config = dict(
    num_hidden_layers=8,
    hidden_size=160,
    n_experts=32,
    experts_per_token=4,
    d_expert=96,
    d_shared_expert=0,
    hidden_act='geglu',
    moe_layers=[1, 2, 3, 4, 5, 6, 7],
    router_score='sigmoid',
    normalize_top_k=True,
    routed_scale=1.0,
    balance_loss=0.00091,
    balance_bias=True,
    init_std_router=0.0171,
    lr_router=0.00078,
    vocab_size=16384,
    norm='rmsnorm',
    norm_eps=1e-05,
    tie_word_embeddings=False,
    optimizer='adamw',
    learning_rate=0.00178,
    beta1=0.9,
    beta2=0.99,
    max_grad_norm=1.0,
    batch_tokens=[32768, 65536],
    max_seq_len=1024,
    train_tokens=584800000,
    max_steps=12404,
    dataset='wikipedia_en',
)
Below are experts of layer 3 (counted from 0) of a mixture-of-experts language model. Rows are named router (the router's row for the expert), gate (a neuron's input weights, with its number), up (a neuron's input weights, with its number) and show model dimensions 0-39. Each number is 500 + 25 x the weight over its row's rms, rounded and kept within 0 to 999. Numbers have three digits each.
After each expert's rows: "mostly gets" lists some tokens that are sent to it at least half of the time. This comes from a sample of Wikipedia text that the model never trained on.

# expert 16
router:504484468520458516465548527508546470498525510498489481508464488470529519486505512533484500477484485480488480497511502503
gate0:525456535467511494476528491512477538514525492540526491551456510494539537481497477523505479466513463507527464504478490497
up0:493480513511492533528520495496483501527486527521520534483493516495472546537525516515469517486456459497528528528459531525
gate1:491484527482497494518531489505489491486532463476491501498507475511486535527485536543487530495492567441496471513477512497
up1:497506541523469488466490513527509457492475505475465424492527544509483499495504459478500500465474533466455525456505517507
gate2:502495471496451466470514483475508508513529455481490499489471488485491472479486519538464509483534508493477481483510468526
up2:469532500495513546526481508509510480476479538529506460481507500505484552503528503480553497509482527528519515489477522468
gate3:520464518500523516462488487475493491450532509468513449492481513539521501500473490524508525506461575446508470517467520489
up3:470531506508491485544502501553487506500481511528483520521531478515471481516502522496515442496514428502492517498544481496
gate4:487514506516451507489500553528519481534496526546483499514483504470499500493504495515502500510518496514478518494521512446
up4:517560586547499500521532505510499521512498500491501490499494509528530562457513497495494536461484516490495513495498483544
gate5:515544496498492456518527518476490494482497541525516502542522515513474501483500505478551435518534494491491491487488448549
up5:511547501502466457528504521455511487517476490542513509512507481500487508477507512463522480529523498483509475514478507512
gate6:486529491548464429523507517511516471522515577464562469474495465498492477499510492490535471499519486558498541504484486484
up6:504464508513486458510479496508514439542492518456524467478493530469500479490477494505514493522502466535479530454502520580
gate7:491522510466482516522548521519475497481514527480472541464519497518539512530517488475509498490513520496508513507475462470
up7:510489517539507469507445464495506492517496480489547470523489472514468490489468528478522484516483456489493487501483545506
gate8:488465497505530496502554537521513470528507470498504546515504515534514496481506488521456449508479484519501501514524481504
up8:535506483495500495524523485486493462489512473506519492496486484512514472478436520494467456470528503534534501522515482545
gate9:533543529466541495477484535512516531512508474531473462500430511520561526496514473498497538500507533486517511518507512482
up9:526556539464483511478510545507537531533458504479496473514510499473522501498489485505474535526452501474495492509534508471
gate10:539469513484500443539502498491469499459480527501530470550525491481486462485493494502499513519495486497533541520491454512
up10:508472479479449480515533535500506493525495476507519475467532465475534551510479485480482500482461477519521517509507524483
gate11:501504479477520462526511476485486500465496542460520483525494494524526501539514511491500553539500496491529482497476515470
up11:519555507485514547509511476498512523476541534524498540485493520518489498498481521528514480484516472456503468501514518495
gate12:539558501487457522480509529495505467519530504502512470506500511482489479500517493455499494474488483522491518499515456496
up12:498528513503480493460522495503486453537517466479482470503476477470477476506541512540498538494494472491517555492541475467
gate13:498525499515510547522563525506454454502530477539478506465472478531503488526523511476515498468528526480520487510503478491
up13:489480485482484429479445505492516534507472532469489516552504518490504501519459508517505512542518451518470505526493514483
gate14:524529492498509478473499521482432460491500512538523479514476531511521523461472497480522508477496509499503515501480535484
up14:468494476528478519535523540496557495500525519502495501493511466519504488543539538497535498472528455525490498521509485473
gate15:464543504464460500500495532482540480507496507497522495524520499504487509514553477497522423591534467520477516489521523507
up15:506500523509519500509503491539498480492467492514510507500495529517523483473488514521500497485463502494508469530503515514
gate16:497488551515493518484523500502487502518543471439505520464513471507496490511507554549495501483542484467481468472475490474
up16:482515475510487486503494492511468527513452517548522482498498504487471474525495503498552509500503483501508481520475523508
gate17:479486490516465468466522541473480468521496501501484528451534449488476520524500494484530450479493521492462481507485505528
up17:526490511522471488505563520513537504511519481509508499463510544515480536516557499492443460519498463501504480465489510511
gate18:491530512520493501563538535516504498514490523457494527485511527508527492508497515521506490537486472465503483541468556492
up18:480511544499469491553499498496512519545480518487488516474548490488519500503513503540471532510500491465515502507479511527
gate19:507483454541475453484485483511495476472556551463522468547476526518501487486486487485523470488526480464496480445510525507
up19:531548514463525486497519494454506497486510512523517565458446508540522464532558499471485506528451459523524536490479505527
gate20:481487515572466477503514526518516502509490519507525478496511485495525495524554477522462504512494505498502531510520549474
up20:492495452421524468513504490530475502482534475497532504495490492500502512511469510452516514516488535495519521484485462529
gate21:484499514502447490465543529501509498487529512527485515552464473548481506556495509504507491533474535502522526437486482517
up21:504521550468524520498470480491495472536503466522475502488430451531475478525443492460471483510521513498508498513522477493
gate22:501438501506492471459501518548507484496492514482515464508543497455485538525549518490476562466490494517514473495484472548
up22:495494468555452495512493529506534436504511505517474433527485500453495483517513515466498512501461484500515514497516507509
gate23:499490490475529495514506542489448521468561500480496526505505463490478534508489513521533521498460515447559464551524509493
up23:496458495537478517444509513527494543512511526498475515459510532498459500454498530499485497499496516510482527506502487524
mostly gets: "/a", " —", "%", " do", " FW", " will"

# expert 20
router:503514476459491476497516504465454479504506513500495494496486498498501532505521485501483458504526503529486519502454498492
gate0:502497514506482468481554494473476547514466525520482490485484492474493511505498501584485484491547468481470515475503518465
up0:460498488530510477512460458515494490506539491516511501526473532465469517546488511459482507542507540489495453472472482522
gate1:546514477539475488467461483497510480453501489475488501502529535492490547467480473523494500437515509522504520464450548516
up1:509518494484525560464496483511478487522500497512489481482528471486486468511479498539490470516501538545460519541483477480
gate2:496525517525527448478517506526490486496462537519547501476532544530506497547473507491472457516547490494492461507517475495
up2:464497503505501437516497520501506489522485540514532495479552488507525515505450504424458468522524433482486505472564494493
gate3:482501507467491499476563517483509463491519504454509457510455542518523476512504579501461496523536532488477517521494485444
up3:487518501539496510555438494514480518486501534547512525446516469476496522525481473495530524462501479514487465481506523569
gate4:484481498502478511490504507482449503524567541490481473523518529526539527513505508484443535528462555479514497465497482502
up4:514532567503495534458493475504466498484478488498493528489483474496487547519463488502515465508494525459497526512472510493
gate5:514547536512518511502479487506465488484487502503492507522503546529507526495505485508521514479513532513503486540482488491
up5:538527499534521496531456464552485524481512520508509458494537494497479504498493478520507471502586519538514505496472501459
gate6:515477474540511487511502531504502450447513540521493511545508509503482529468463496483463487521517452511508505465496517492
up6:516492529517500459462463521506493467491473515478509527486506489479498491483497546492479471488495563489517490473488530502
gate7:525482493515494535455521513527441515481483516486482500475491478480492545553444489493511465454516513508508471541469470525
up7:516502494541519480499480487487478511459467501492534506527496504487472506491486489495514568553504481476462507508433487520
gate8:494500512499478462511513535514541540498516512466484502496515494518504530502520493526518479496525490534556525497476524499
up8:525512512474488511496459499482500474511543481537550532500496509480508510502474474509460477459493539471517446550480502498
gate9:550567533452492491527488476499482492519519508503424480509519512496496463492528482459475459483496513465537511464520533490
up9:496494527493576451481464506511472481494527499493500530518512532482500473487533518512511521487511522497507487510482541495
gate10:496515523497477532516486458522490523478492455456475464497482523492505501539443505524521493492486518442522474489492496477
up10:512497515480486504510500468549465538470514471467510520458499493497485541517467515524492474500511563492548473510504457519
gate11:529500476486503507530508502502493454502541502487486528498486450460510511487531474498499486491500463505491499512499548551
up11:454496479462496509503473513490496496547520497497493540429508519482480490503535488536462515492435483477514486505493508485
gate12:495499513492496529530501506493509482452522550530483506488507509507490496517554530489461502530502525489489489513474512432
up12:505507520499499506516506498490519470478529507466504523492512506469515517523523489470490488505461487484547492479491487531
gate13:471464523474499494479509507484507454543488465473499505488525506497501498507500546553506532513510488519513491508508536473
up13:514486495488493526490507506526513491483480564523463518516491494510527465502459439473473498470521453516530513523519497538
gate14:513474464481472499498501503535500476501482523437482514506520508501491515497508499486496461494505499540498518482519471541
up14:502502561515522460496516483492516532519489506520484470506478474493527466506483503532506491499527494479516468546500537478
gate15:518529488473533514495506503491537500464536489504464467485517487483509492517517478506506504522557492517495451500482500482
up15:494467499514469501505550483488559458475498500497539527541505511465516539478473459500519510486497504502526502498489490469
gate16:462505455472490477499514506503544536494533520441501498508514494489551520530541520496516511502514495484526499464474471477
up16:509534513468533520489486488496501472464491471539471492478457490479457455492447503491467474452468504514476472543519509534
gate17:466486501521491494465548480517502461497520504520521516532484469551513503486543522501520474446546511500497438503501505451
up17:508498466480470522535531467497547522510504495488484481473506503494489461482476507507507497510502511454477542535484485517
gate18:531497560499515514520501508505519475510476529467510493470532494445506492525500533526503482503563525502525519500532480477
up18:516458529523514531468512538477488496504501451513482544499473502500488522507485479480478485484496521556480517510511509484
gate19:484521506474492476541473496493493517519512517500558535474480491477513575523524479524478472471503479539506529521481541523
up19:522497491523465527483512491496465487479512524481484506537444502493518527504495521460513513494481513502516497548500494495
gate20:476512504505536502470466494497436483498538498469501472484480492480543479474520522502480523519493516532492444490468543486
up20:511571527528542516523492522474520543486443476462513483524486533492498478488500473508501501552477511504509538489495477469
gate21:507504496484462477541490508498493519450500435475478501503471473555487473492527525509497503499475475504487483551504506458
up21:500456522528488474497481484474514510486485474495511520517495448511480448481502490495468458509497474515494478505479493467
gate22:529530482497468508524528516489493493510466459494476520468502502508498511524510488517469510527502412472501492540558489526
up22:526474482459499494535524493496501492523457484472461490475527512468474543510548464496468503530544482522473504522500470514
gate23:522499485510507490465523487542517536495471520471473527488498526503476520486474470514495468512514532522478534475465516514
up23:503506477510484510478473522478527490536553499509509524498466528508498459504457510491468470501492479465477492546532483497
mostly gets: " =\n\n", " |\n\n", "==", " JPL", " football", " MPC"

# expert 14
router:478509513521508476512517505496495474496506503440475511490507514505565511516510522517521518486553511520487523494505494488
gate0:487515509503461494502513491497522495506512524470482502478487510490471490523527490501524491518499484457510491519544537537
up0:489493511478504529514501533502468519501509480498517514502482466504513461551532484485512475528478476509516505532510516538
gate1:491501508507491469485518491520465529488505466520490479475520523483486530464513556475499499483500494529525530514504532483
up1:497517505468514502478510524498542479479525502480462512473496542531534503467525522519501484493507493460509506474533493511
gate2:473481515485511481484483482492493467496516474455505467492515504489556544545501512477500445493525517495496523500514498512
up2:510501476484508514540485487523521500515503539514497550477485486528487486466475497517477509452460488429503473509514509528
gate3:480513533454523488474505477468518521483475478515487483512518519459490478479468499509488449497512507547488497503550491480
up3:510526509487492539487518491444504466497507482530490499513471521508541493512485520492481565507510496487504486587517528506
gate4:512506506510501516452563513480468485537476506519515469446521487485522504501527488533484492513496523507531476519517485453
up4:511475490509511523474554498492455502491474507503503491524506492501524568517454471528555530466478452520479544432515476516
gate5:499457521480483480487519492541488510455484522478522500484499452480489547505482508468475508492537505502529487474490533485
up5:492476523525469491527515508524519501479526511507501497513471529543497493512503493484534450502527505519499528494480485476
gate6:454498456484493522494497526522468484498474478500482523485494524521520517529500530515508490449517544492514460514466513474
up6:518494489510513535514481517498460507490478450484501520472510496495539543486500507479502530460565550472502469498486508525
gate7:533489467491503496488485538474534495501539488488487522517488494525483444480498492526470459447490487536529476460498517521
up7:487476489499471531492544477496482519461520447475488537494532459479471500516553498518509497510456487510469500476525497480
gate8:517498519525463477516495472483464515458530504487484456511518507470530486529454497493436484508528538510493447494499492460
up8:482526496513536564500509491519586507528538496511490520483483451531485464457517482484548502496451503503508534543506492541
gate9:505510452515494498510520493506557471471478470460499534506498499515517494507487499522524486525493535493500517503530496492
up9:516556518533532468523490510477484557474498515533521519485484458503487469573505500470490530511441485474548525549536538515
gate10:502531493463550509499486527505541469502485479524495454489495518513517535508481497530511477508544547504489488493486489445
up10:520487531511531509478508535441535533460457462522526495509509538482497490491515503483533508504531527516510529509499530498
gate11:508503497510507470546543512468482525477509535560516476484511543502488487511499489490526523483478490490510466436532511499
up11:463471495509491484472456507512560444507475531428480495524518530485490496510504494503510473481555519506521491517521521493
gate12:507521472472494494497525517512499461523521524493476498498519562505517522549485497480531513546512478498461512485487520466
up12:526496548475465466529469492503459518532521490556536488506500507501451505460456539513513458523460525497502499501480498561
gate13:465494513469458465492519514497498485524528488468522510429503475454480504499473516527483482509530502523452522513528487518
up13:500479484517493494513524470518481473532518525441489500542496467498479527516468530487476494464544507462551482531512494532
gate14:506509495505467479507475498510492476519520486515520493509520569527452481540474490518459488475510479505472497478501517507
up14:485500491531514474470518543503510498510489521513530475506449481499563526529508487503518494498475550478531457519498473507
gate15:453504501499473471470517503490520439478516515457488505537502545480536522550526482484495506521480470535471510512513508466
up15:526505480530495465549515489515466523556537503555512520481485506510489487452456528504489509538515492484504479499511475470
gate16:498498520495459498539487494477489527529482485527460477455503523522526504480491517492497511546521486534460458529553502466
up16:543519498501544515470486516504500484475476450517543511534514491499486535516503506510554495505483496515480477467496527512
gate17:483532503576518455522514514520437547495495498514505488505478536515493422512523577497472496542510448478498488543492495472
up17:495504466459529472518487473466539509537480470497510503469490487531514518518490492495516479483474480484511492470514545481
gate18:467519517504488475478486493569569511504540498489459507449490490498526537487481513489490503508514522499504536487526514510
up18:478515479516493524492520508546454465511468535551534509489511481510496506493496502483500504487511466504507508494490535501
gate19:502500511540483454513560451540478491482508492494516483508503432525512537565511503474474518506529490469535514509518471506
up19:497475462492506532468455523506483533556517540507490496503484539488495497465482499504518496471478473483502485530490502476
gate20:471514490513512483510564462475513536484481491529500484519529453516507504491559505495472507519518518545506488473477484504
up20:512486548458516503535506513506530533571464536507500546500479490507483504506564499487472518492491489505496510495502463506
gate21:484461476508507535518511478510528454482543466458519493485519526504544528493569555504514485490516484445508490464505442489
up21:479503520446524548489476456509490495474486495464507494543475521476530482565553493512471494500521487507477468533516490508
gate22:469477456499484459490494523494489464516497515508492489492511520480516503501486499502537492498547538502492468500517494544
up22:509509521505455513491538513528534543489508476470515523458476472518501509490450484496442505526524491461523490509536520563
gate23:475479544476490487495477472513485509453466481474468476505502521464471513521532531510479536489497489514536456491490506464
up23:502461461516506485500500486508495514478516476486489487483502538492508508494539540526500480535533447502513489531440538501
mostly gets: " mi", "′", " century", " north", " ft", "-year"

# expert 18
router:488524473507465512460517513543503487477512498463506483496467513516576493524528530495519490500500460532517471519477499482
gate0:467484454498514504436488460541555515472501510487495552525504500513518508505528520532500464513526539511526496506475458520
up0:529487535547523533512528522491497489467560488542478454459486490497503522505461500513519523538471475505463503508516497462
gate1:483506502502499487496542499535470484448466491469538442512515498547481510505506450524481509515514541529507518539526515487
up1:533503524499510467487473508543447487486505491500509477477499487492467481520525491501482483523502515496492494507503531491
gate2:501527534506506487495516527503508513470519489518532476522506545487538492501519516472500463476534496539487510489485513516
up2:469454532507456523485485514490441476505501478493497503482476493484470494517510478503503512529480494475508494528471492526
gate3:477479495489482535486553465488499545511532488535494499468505526478498492491482439529487466492513510523540454524514544496
up3:513521496471476506527517515476523506520523543507509500524519516490541496471525470492498496461513523561534502492462514470
gate4:462505465477511537507505562503476524507508505526530528499480505508521519531447500462485501493464501468523452526521507551
up4:523472505488523542515485494516523495490501475511540504520517479539469488473535521506503538500483494490568520579496523448
gate5:525557524478488428480542509466499504517475522505488465523455513515509493491507527536501503491470513493499481498513530483
up5:495449459502495522488503529557540482507494493458465527482502522491507478468512506474455495496539544494489498501464473499
gate6:482493496446497519505528542467495462513512514494482500495480494493535501490491487487539465505483475549518456557489492513
up6:547530499561475510521498471549499487470552509512519481510517508496541484500538526533460519482531499517460559500509538487
gate7:496470495519513486484460455529460490481467470505471461452476491519507534506477499524503492461491499475500511550496512509
up7:474475473468472468510489495499468454491489493479516489462496475510501504479504493509539511505510553465495489514471521534
gate8:489480470452515501520507538500506530499483515557514522486491515504491508553492449477528494499478506506463484487480503525
up8:537515536508533515515564456482475509494497466453502489445457490507517523459530521518474492477511486475539486517526507480
gate9:515514492524445500483552492492456512518484517498498488507490505504503491515500546503511474525485539503490454438492521539
up9:509491525449493487497480451504512501473493450494475559513482524459485511517500489534479497545518479505519516541526469443
gate10:457468492495484527499468505521497498507516510466497482498491488494508528529486460462515460525547504531513475527545521530
up10:548530475530490471477478509473476502489502487526522470489467483529554471465487500492519513513501481511513494490520525493
gate11:497501491522494463501506540485521484484499531479482534529495486518523494538518500477496459507525499526500485508555502502
up11:510507482512499517522515518481510545498518472481527504534481466514509560468518452502471542471464522517494459474504529475
gate12:482479492478510499440527485473527534486523487518511505515492475500483514499552483490468512530521456479475528484457538524
up12:530503443487489496518510537474493516482534490489457545486499491506499507525541493484532502529560486479516508484494505461
gate13:526539527524501510543474547503514479510499493518484505534484542485516503488442498488474495546515515527477453533495515521
up13:480493517510558526520465508473480507500478486516506494511510502479493511491450500474503515502454527479500474500483484514
gate14:511508514513551501478477510505499491546485508574458512509503554485501522513519473496495488480488487490491495463503500502
up14:435518510524539494492504489552501507470511483541511489521490520487464459502498511520475509495475485463523477532489473472
gate15:535500516502453463532505497484472501463515489513525499438460467500541502437502473516524486506519521506480513474493480509
up15:473486504515519447519426483469449472490459522480489523514474476503521486512500456510522505511502517505516519492505475479
gate16:497508515489476486513519513516509515476476574479482456511473507528539512496483489517480492557525515508502509572532492527
up16:491498525487550504525515509494536523475491546516492492521481490498465524523487452489488518539492480451509494526520475508
gate17:494501525422500493506495526491544486477465520483478493510516566483498527510530486502505525449502511515498489465472497503
up17:523490502528472515537505505508484453465488522528533519482500485545476439536499517525530485521505480495477514499500497466
gate18:515521484433533521501526493488492457510496494493479511542517493542527552482520496523452503518465520503515548529533503529
up18:473477501462547494501478483472522498519461499481503539522486467538488540507509484510480502519432515472552532486493450492
gate19:504526513491457525480521515467461477510510536473480444531487520480496537508514481502500460504486474552468501520503469484
up19:525468480504517524517504475469525494515534500486522568493537510495494517493461468517516508516478525509506513564499495518
gate20:511522492486491493499496476491543452521467474490472494509503497498524490533509455508518544509493520501458487554504531492
up20:528536466518501485497463493516478476494477512492496524461446485515490468545487475510488538481475543481475520557503531467
gate21:483493523526562508526513487526523491482533468481476504504459483542502525487517488481498469479499511527541529518490476499
up21:521509498473473481493470518475480492525482548531488504496542539464528506484470513530483513509511514458453491519499513521
gate22:523504433475514496471502523489488497482513525501526529468518529472514537510505518523491502503473474496515422477508487511
up22:479499495466512476506478511512496504511506534470478480541454466481500438524524439486476515493524524512475484488535489441
gate23:514523517511505475494523457448541484538491484494512471490493500553545544507442508540482475498499492476523512464459524499
up23:497490495517514488530522538500480466491488526525507484544494479499489504459506515507540458534511467485504495466483547540
mostly gets: " T", " St", " G", " S", " J", " M"

# expert 12
router:524529490480475505516515504530518475501475491447493518512489496510525522512522524506486511465531523526469501507462481484
gate0:502498481451544482485456448494498469501500525463495439530503502505476488516500527499489535493517532523472530497539503451
up0:469509493476501517505482447492513500533487502483491542510514490549513474535501530515497483514545505488527480523498477487
gate1:469512490487488491542496483491515503510519501427486504475472507494459512540537536510493438528530509490523495512496506529
up1:499492470438496497539503554503487508510556482464505522518480515526482540497508458510488472491522526431502510502445522491
gate2:493487520507462503472446531507514475512494533468506501497516465512490523511514474488503515506527548531478494465484482500
up2:489465515458505466524500468539478518450505537497457527547489544508511488508520508492502459457483495502508478525496441472
gate3:501534552517485516509457534542501497475501503481452483531514453516527526555480541502487474474507540477491496543488460491
up3:520489510520498516519528531468448538482496500494508558509506503499501499500502487495488469541482477485514509490493510504
gate4:490477526476497517502538476511537513494500524500559479542486459485491557507565506452507512506513490486511512515483517495
up4:490528505547507521485510503494509475485514494524516491494533530479468491480447510506494510466530522529484522502477512505
gate5:521503516525498494495496512475494501505499491508506492443484469498472538509488500464463477468485462475522458489506527486
up5:491476483515507519504510516489534476522529490519486495584516500538562499466479475504514551502502502535456502540544430483
gate6:526495546534483455523519454451534453539502467522467482495511519521506541500501494472483513493522502479515519463472508499
up6:496511501502552502515516555519460511489486556486495505488448449486500503517496475500476508481480506483540438498500510454
gate7:488503512459464520500471561490516471510449491515488522470530518488488508467505517507472536526478512508480524482564455517
up7:448515502515502527520492507516486520483487502496457510544538519504497446509489501466483502517476468481497505521454524476
gate8:484505471486455517497576509496474489471522488496498510476478482530467458516508496510513478465501539511470557510494499540
up8:513478505524514483497513505485514455482478500500517530490488525491509501515488484498555491492531494524501509500479491505
gate9:510547521474468468523498497525504453513513476517513469490508528521515494508483529527499517493552548520495499485513473512
up9:526486492493516472496523449516463509480483532452538480494440486513526528471511502481496505468475476494453525481572538494
gate10:543553516498483523457493472527456537472484523468509514516489470525503492469481520537484537532468483513519495495466489491
up10:457494480564508506492528553474570484448556489505474494524492537492541512485511481477462484514536506504487551505529516486
gate11:488510498518507526481505504495517465506555493472511480494499498495490500525503482484489518493496468508476509498474517463
up11:489493487498452513522498486489479498515448518554468468500508505514481492451532516489536469465530495520521521531522494513
gate12:532515476506475476507510555518510524470483514479437473505456538535467475495485527464512511453509486458472527464543528503
up12:549536512475476495518503517519508529495471515434465473502484540513501516496460532507504504484518484451501524470476500493
gate13:498506479482480476524523460512492514519498510490528480477506519469497539490489522482486484518514508541523484464539536494
up13:531501502509461546506536509506529525484479520453507484481521510464556543418526504535451549489490556542451478499490504505
gate14:525548466494527513512511514532477476528536477499529508487516491529498534515428469535467466524546500466512499509458493474
up14:521493516528460511539522515514419496497502488513512539485472487476530476498525482495464531523494549506501507453505518514
gate15:505516469505532499516501500543494499498472528515482525481523488514512487510531535469479524497505514511526492504503496505
up15:489489546479482528524485473465455501511528488547511456482485482518469478482480528516502561530516507469475524534492462529
gate16:511508508498502496510495559511493491496517530478517508511525539502529503534494506530469484517491462517450503506467489489
up16:445459475532437511494482456487506510541487479466511502538517510458463467496537533485480504499537492540534479503466449494
gate17:474495512543509488479533464486490457489492484489464460532504473484518500529518504538523520483454482513489531530484496526
up17:513521525461534523533466529497528554470476515515477504470488506498533498518482472503509499499495513483473487491542499509
gate18:523505496477461523506520501488507495517505529472511467495493495510542469479508506539539496454479564519446489469497503525
up18:526482526482485504481549502456532508530480492476527482483515485494506481472532510533503480458509561470485556440469496517
gate19:503515532508487505524527580463509558493508510476515481474444533508506520457532488510491524528484476432484454523451494515
up19:514511512485489462535457506540497503522480501523499479498524481504463529513475503468515491445501469530512503496525511495
gate20:482513529471512496515486492512490528464540501510489465495480467525524525508545574497457520539507506509476495493491534496
up20:509472516492480535534494480498494532505528483467519466508527515497523554517503492494441540539514533489483531461461511522
gate21:460514545492519507485514489498510502471498486439486512513501523501524486509561528517502493460517506505499502536507506474
up21:525506478539485470483456478516448509511537505538507503525448454510508510488462491491499505539501491515554494507499539496
gate22:501526492506543502516477534509495518492506547477498538498518531505486534559519539476520513514500490521516523480499511496
up22:510484465517450514490523523460496482490486482451542510503482510497504515487541504474527493516508469499512567480534456568
gate23:477501503501501520490505508478473508475533498468494527552492487496499471524497521498461514528510521517462495505474467502
up23:482521481503474495500500489499528495496516493540484486484486500527503519517510498508524495511464461474549515526541540482
mostly gets: " team", " JPL", " number", " Votes", " contract", " Championship"

# expert 9
router:471490459502467500484489522548481461455520517514504493514459495513523483539514485529500475537468471506530488524485502482
gate0:497468490463482513520492486471477511501514497493512463525513509515506521504527539548473499489475506497529494528535488511
up0:474509493425554530487505470527544505550505506491505532510506517537510541459504451504519449482488523465519480515485488539
gate1:457482501547481511485474507486512470496494499486518466520467518505529491498465505487491505499500498536476462526530490534
up1:483483506537425489465465461495491510513494468498542510531519530478509488511494495531515484485483480526466503477484490479
gate2:495474428469518501496503530524503561486523534521502513520490511484513492492477530510466482460530445529515509569555498511
up2:521481525464459470478504531447491428494484548504482533530503465506504487519473521484535540488494462509509482475521480530
gate3:529523498510506525489497536556492499481504505446505512530523508568520498483490510517463519509519496545511518552572536512
up3:502482542513520495520488479477464537506463491509493516476549468484434516510496471529546492508451508409520476481496467517
gate4:514489536552538512510548449494519530491457521498516505490475484528523505501532487456505451518530494522474521525501508507
up4:486486473534541515504475488470509520497447483489509532524503506451487496488544469449508504490466537495523491490493480511
gate5:533541455538466443528484509543521508471467476495471474527462532515523528519473497497485508482486510509486491507513455450
up5:490496521521458448568470509491485551446483458520484498528471516510475512514497484456516515495470504463497462482496423504
gate6:495519493496532522462554476487480528531454486482499529506498484517503487474515490510499504526518515503503482509541537509
up6:520503488472480485525477525491488476486471534446486468502458514494519495509447532495510524478492489518512534495528444552
gate7:454474492510513505501505519492466524511504499550496510503494540509468508519513508473478486540519498524477488513506460526
up7:532520519517502490416512492506556511554516536506499478473510500521534513458492544487488466508476461488512499440515550471
gate8:510494457480465500490542484521500516464511513511505515454573521534469499474514485524471520541526472496501500501468451465
up8:465497491490468506498474526454506463504486516463477498549477519471506492504496485486481506478449516484516507527531497464
gate9:480501465454515495499522499470517529456517522515490484499498486483434516500506525499483440476471482475496477500505489495
up9:512469490521471504519484476461475495510493507539505482466518479479494505463524491511481512509493507480525463460474516461
gate10:506476506497464537517503487518512492489562506495477450515552481504516554497514503490488502493483549484506481525467510526
up10:526504529501485500508485522513452475504531488445521488537481484529507503562490466520461503482480492497521499520500512518
gate11:478486447459484492477485487506512508426492511499498532485498497481516501484585517507530518532494529502482472519498472518
up11:483462461444510490462468484495506575465531502480515545494503518465472493487566483494489500522513514520505479529472489520
gate12:508500493473536506492477529530467518496500490528440501502535502507491511503526494502517479542515468470528518559511439505
up12:493493494525510509516474498523473512503501467497502491482452539525475460482505459467488477544490522467513533489534571463
gate13:517491549518437511554478536454508489487490481511497481498468453500506478477481532489454529480508523519511510496485484491
up13:480519459461497469498532478494477468523541504476504499495473490458518499523494456501497511513483495514481505554491496517
gate14:518490467544497485515475492489522489478487488508481525492506521493510491523485487489482505485493473524471493504496475513
up14:580504468581516520507496477507494531541510511533518480522499515465513480489477471502474515489528515487510465526556526523
gate15:509487500484498497474547519467504499537516455498492481530470533478499479487488501517489510516512514505493448552466545513
up15:527483514439509503518514498459532508560512479516496502518485507469490474521499478469495460534480500529529455559482531496
gate16:496512512500458515534524493543515493514458457491464486484529545467536536547562495518520484468517501535469486489512513472
up16:502541467511461486466538510485474455519490540470534484474466455483497480463430488500499533489519514504492511507497492510
gate17:539501498515464493509494496507533488498571518472497491495529501522543499527509489527464484504515502527481507484527529499
up17:463507501498499509508511505499475486543475500501495501488450517519545537476510542488541489486543491514492477497502483521
gate18:470484492539503512522447476501481544509542493463518497456455504477497487500493516514538497519508497508478512477506476523
up18:496498519476533502471530463491460475506492485522502516522496489493521490516456449497449521453471482505540513490484491495
gate19:487525521476514462505481490485486536530517530510486527520544527497491515512540499507495498536485489505498467509528437522
up19:549523441469496495499499508498475493494498536466515555493502542511498479485518463491450465454497495521511489531527487504
gate20:502535536473515495510501485526523462497516505465483513529530468481498516549530494522512471527505481534521498513484501482
up20:473513498493522499509479476501520463536489497491468505525467473482472505512510528490497502450510490524533509533483470468
gate21:483478511523470517514483519518524511510482520494504521472469485531495515467517487549498489488536524497485510522490522521
up21:495502518494491477447521483467470461506534478449499498514512522458549505479446529472496480513509541503489472476496474507
gate22:473501462508471421486486532507492492482576524512510529469484510512475513552502505491491484500517524495531504496539527483
up22:492489466475457503488473466501471470480504486502493490499516499481513504515502532461503483465522503497471539475533536478
gate23:514510567468472530483491526554484555511513507482494450482495516524484486548442474520536529492526498548500490499490532565
up23:525523518512496529521517471485529477472471470504480486456489534533518474520552479535513522439501489510454480449507530457
mostly gets: " de", " al", " Sh", " La", " De", " Sch"